config = dict(
    rope_base=84300.0,
    parallel_block=False,
    init_std_down=0.0,
    optimizer='muon',
)
Below are experts of layer 6 (counted from 0) of a mixture-of-experts language model. Rows are named gate (a neuron's input weights, with its number), up (a neuron's input weights, with its number) and show model dimensions 480-575. Each number is 500 + 50 x the weight over its row's rms, rounded and kept within 0 to 999. Numbers have three digits each.
Before each expert's rows: "mostly gets" lists some tokens that are sent to it at least half of the time. This comes from a sample of Wikipedia text that the model never trained on.

# expert 15
mostly gets: "s.", " sp", "ing.", " off", "er.", " part"
gate0:546539462410442510558491492445516496528578592494454476449370493450444600441528437525409489495609550541488511499394375491551516433456488566455545422528524518493487494535485551494519417521533500473469572490528537461489493526467467454474453511526566475467478556493453413588401470496533555548
up0:555525487453493495442484530531387467409524578437454500591454424554428563486497496504526486538529522511508580518527513573533507540483438494541559442550515559525539562456549580386475520536536502530480428558383461545544509539575474477528531640492467445511477437513452552499468643464552461487

# expert 1
mostly gets: " (C", "ib", "-A", " E", " (P", " Bur"
gate0:513585497459519413410502529605549503467428520566495521451498531514538565461398528505445461490524520447486554377459466488454545572548556482506436620453490466482595452534463441469531524465503457545520530439552419451514464506541492542549495438563520518535428400606463494538530554544567527570
up0:482492509438506483525519595524451548475531572429456528487473595593444561562510460455594507442480537487504528537522499572507563453469482487382457408567479591593468537510547477473505493585590471495515482490561536499533478520409488522479481546467381522483499550476526487466460519435493475502

# expert 2
mostly gets: "|", " |", " /", "/", " s", " ("
gate3:491513480541523563540406525554543591515480514543411472593493522365508505466520450491472522558554507513608554506552529424395476384509464500519519446397488565474528497535519444447450492502465435560440503492494508582445453471487495535611390588585425443472530466510472453450552600498398507604
up3:522484519492503417480514418523447563499563530516512465505387407537490510565457526519511525499543535502605497521571473669523392424494502418574437473518560576508471514514533483460469490488477567441401433564429481445503528436517505550516469475502469434521495441469541475528542515539458545575

# expert 18
mostly gets: " film", "ell", " there", "all", "ick", "ord"
gate0:553472575527489479519580566554627569392406555452524588470503413441494527424451550536502621585540426529481489417468492456445420590510457559548511559544517549484508468555492566523453501525494442455559429492418496557409512488457540502535464348492479530484605543515502542513525518511511491610
up0:505464430465612515536491479565490422524506516430485455403514556533490461540471504532507474472516506362442404447564457465467430470507506458549522514588489518493584467513530500510576460474477400524476460615459526466543611567538465503425445495602411486524496547474507485518583428464520540614

# expert 17
mostly gets: " R", " D", " Z", " N", " Al", "op"
gate0:522397565501374498532517460531481607503477611526521408457481519492461522418521495457498566469565432535536485485485561507506327477404506481525520477520496506430484453493461588469442600464520543348457498434488525581504522442560467569554565551396551510507420506543510368531508487511590438414
up0:548457495564504495455574459513550596427474575467476528492555489443449419526575445529482558551487599553420520415549522521516466548546443525516398616522545448581492535437545445487487524480482519459469563448643532589465525472574493514471471466463502511500494587456453587489397494528436547528

# expert 5
mostly gets: "ation", "ations", " Award", " School", " member", " government"
gate0:447423525418487576450458389506536480398517516466541577432510604585497501493455480512444633567494563573388485484586508542493412434499403540450508468484519572545460461507545447563507456563497443381528461517510538457448549516496536525547515490563490516564530485445456515543523538444416501460
up0:513424510494488522473447538434450399618508482528558480571530460515552541493567554489500480443557500450489517487529476587546485441431444492422492550505550525498529545445565410628503515468504538477529473530481581401432453441557499525510445481536599531435519587430542476519576510438497608533

# expert 6
mostly gets: " 0", " 4", " 1", " 18", " 8", " 3"
gate0:572505515433532569462443498444478595449476407581478490557438508438542445429506444558480494489394528492453570445493526472554548543492542442515564577442518595464537455522391533489498444529453447479466484489434427502482416531492532486577506570458564586493497486512431572512528562562507584509
up0:482452394484542476466421532469504494442517641396564524561494502519491554523580453506535585548592508445460440531523496470443528473434483503511439416529505363560433497516505457540441499587444542583549462395562513507426505441523553523466487501554484326535508517528518532389477477467576498515

# expert 0
mostly gets: "==", "k", "b", "p", "f", "ic"
gate3:515492469501471567485460509615487490395552475510454525552468477488522533458599422491551579439527584530497522451486474456446482465461512478403495545553531558453401476438610515503545523447456513423520519544466557543505602637538486477542556484534518501554510487506512418516411572417569489557
up3:479427530559508510473487456541561507540548490565537562519509620679470521502513494555500539538475521486562472466569533477604561517492445524525429414541550446526531548481483465568434526424553553517574471445481497492536464507541518609450484547550537466451411551403583462527429443396480463534

# expert 3
mostly gets: " a", " an", " South", " new", " g", " An"
gate0:518490512372478502479556567428467459534532472561515533552458456516528571447490446490595462568526432494514505518526458504483537508509434552462493546512464458458538477497516637468531509401456465480373441395502594518482515429520518428547564490475511501532529620518453511417498554427472593484
up0:469530455514562568488451437503518466431454526450575438442464533526538380550489485504506480523587487561486516575540614465529568530543435511542419436524534550572519490490474392515503513583521491486526556509481406497538519547533518502492475498541468513546450440416495447511458449466424508475

# expert 7
mostly gets: " at", " (born", "″N", " until", " during", "="
gate0:429481474497471585512609450485486527514547523562505496583627496555543459514494545531438549564504500537487472469501440403582379424499587573505424463489490445439471481462499532479578514466588566476471454470487503501436431532519411509467492472533597398450509610603534458488498483471381457551
up0:424483491552422569516494480548534597432491538441494501426550505572470564466521509564496615491542505443602437598558487457475463488516574453427412472451588482602502529400445533532507435515511520493430551549473452567510501517517496508428435478519527521503445512582449504507490428536502473461

# expert 14
mostly gets: " and", " or", " other", " &", " one", " two"
gate0:470580465476471566463446550412480577492536432526473474466413469482508506496539497488502467482502552428524491549533454523492471531500498468556521456550486489538496539468561504446517559480420445492530485348467500482483458512493514468481651460533529412517564506462491537493494567453446591482
up0:485461531522557410530538406581440578496447399449494506539497395594487538452511412421420485515572597512513552439512482512531506505523521568523482530467435469500446477448534498439444452449507480440392488542551565576455517432515471486399453501451530563527514615534515490454452538514533446420

# expert 13
mostly gets: " their", " W", " its", " his", " her", " same"
gate0:558562509499573520487546478475525503417566535415552502564503539421469481562471465529428463496523501520399484459484490445537492514438427447431442531469484506477430548551558575461480540525522441456549451465425443605531484504565537460529492450456504574502439479473486529479468505456502556449
up0:512560550524533527504387475529499503541383472484551475492420501558540513435480545530482547539545565478538505522508445542531415588519465600589524396483537554488545501458458337473546486445513524588478483532530558516525539493459425523485526382486434417485566454477473470530472553495455500498

# expert 9
mostly gets: " this", " such", " This", " General", " Total", "ant"
gate0:516447454434472453533502560612527520406549536468500420563562559516480542586553443475469423455411450489503434554469485551499577489453439602449510497499525455430512484518468478449457426573516485489413538458531541538508441558421574506433383503534563536520567473493442486499589515479503457501
up0:537436442477387469519455570491566469457563504488464407419551502476584462561436560453509414479476433582516433516521560489500474533485458483502584462449497504549512442476392395485455481495487437525522478479491516488491423588526490561526487485547501548547510457522480566444476366530430489415

# expert 11
mostly gets: "ana", "ina", "ma", "ari", "ara", "ai"
gate0:606520466496537471372482516472430435487543483507463485526573501497426583585587468571525550512516462562513496511540373459574519465515516440505457552504463498538506519520450524572543471441489561530469536424460522431487511580490426473472478453525499558542497585516444545482476415491537521551
up0:485525519430487496415493490523454455579601515493459551497532485486507483531502557519398432546585421479482516512410471521540489414498533461528538493613537517613448426544520494501416568537497539613560502415460513421554529543535468423493466493455585506516499546454508539594481436535614528528

# expert 16
mostly gets: "-", "\n ", "qu", " Re", "\n", " by:"
gate3:500493541531466526475529473451534495414521498548492476488507504514556540453421511610517529513530456541509503518528543479455579474462464524511543491517525615512384517437576531477513589515564478480511503553566512509487377510485505523506530507453527481540524427507520566519626497460559551468
up3:507516527525534495525587495485575467461539511545454519513510463538508460533463441498512541576518529561496553461524414528524500430642378516593436450495552531487469508453541398505490566517509513498532532500467477446515485544485573517468432555500552469499532409524457466518601384578535562529

# expert 10
mostly gets: ")", " 2016", " 2017", "1)", "6)", " 2014"
gate3:581505501483537527523524483459450523465507490461476539472488522490568517478463515586488537440483538502507474535529520560598513543465475498529512539524649678455495517466450540476436494481453510536536581458523537486531512457586423466541469550481522470446560465519431451498466502471506552544
up3:518538506454548499563520439445401503495485486420483518479524511490582552515481534555487480446487556522515487555509501514550470550480476523504489581517636633479501520470437535528479519458509564563527565534482577548548530485539433518497398498464555515505550442568505406457483466471512565528

# expert 4
mostly gets: " not", " would", " also", " be", " been", "é"
gate3:473560566513442624434528454462479483554461597542551365410474473482450497454492517464496512483425412481472525489517486513502506501399474522483571532486479470515469464409597406544456535477487522539593515505476515534439491543558520440409444552480520462457528403539531470514487520557420609560
up3:476575547557463492583529562527479438370461411412430547520579409483527514511548501585462515507495572546566499497506376510512444481416495376603562562518494588443547505549505590480520544555505475470436470532485411544538529511512512466524536429462488481435413491452421517455500459526514417525

# expert 12
mostly gets: "en", "in", " first", "on", " March", " June"
gate0:534478477529549514552551510415566552527425431619531485548524477561474515524626564480445533489476522484449388513511514411503450474492559548535472515436431534506548535507409391470542555462418548424388430454380534491494560552557585528428430475549499528491447534468489471472519504465480613504
up0:548526482616566447457513502514489489516410466508445506443534453485525435459457529490510465569504507449488550442494488561468481448408403501455432483460499485500649475447561457523459518580485411508450408469544452527527475464478526414513456382528420491497564578515496520569586521509417527486

# expert 8
mostly gets: "r", "h", "j", " d", "d", " L"
gate0:452401514483409399510432514540518490481479546428469516450380563494499563608371478458461536504511497470514450542573491495601487470445405372360416560389508489441461515514505478582499506576526525465440548413516584441446424493520552562462468546459520499536542559445604618493550507595618503513
up0:486469534509536537590538407526468566635552552571591485631585447537495485529554492420430560488404547526568425442496470468411432544492574520516406510428534543517468439514409491465551489493389510433539541512408523467561470533442501447501540543499518503492520526492496568484432435428519432419

# expert 19
mostly gets: " were", " has", " who", " had", " was", " have"
gate3:504447490465501528489446525506524560549579369475462601464458528503451516475472560454457509516466520494468508467480455508441467493569495391522480329447565516510523578444534497460488523529443588460497456487488465541586448461511616571459525435474426465441492436421539517525561480417466610592
up3:476453527537593498437503499530473492508550588560579574486669471461451508522537399560453516558447500469553586552546384510544418481499556413486466414511503579528448468574470496477548512509524464504547407520481517506646471551441451514499527509564499497483497445561513539499512543505460465471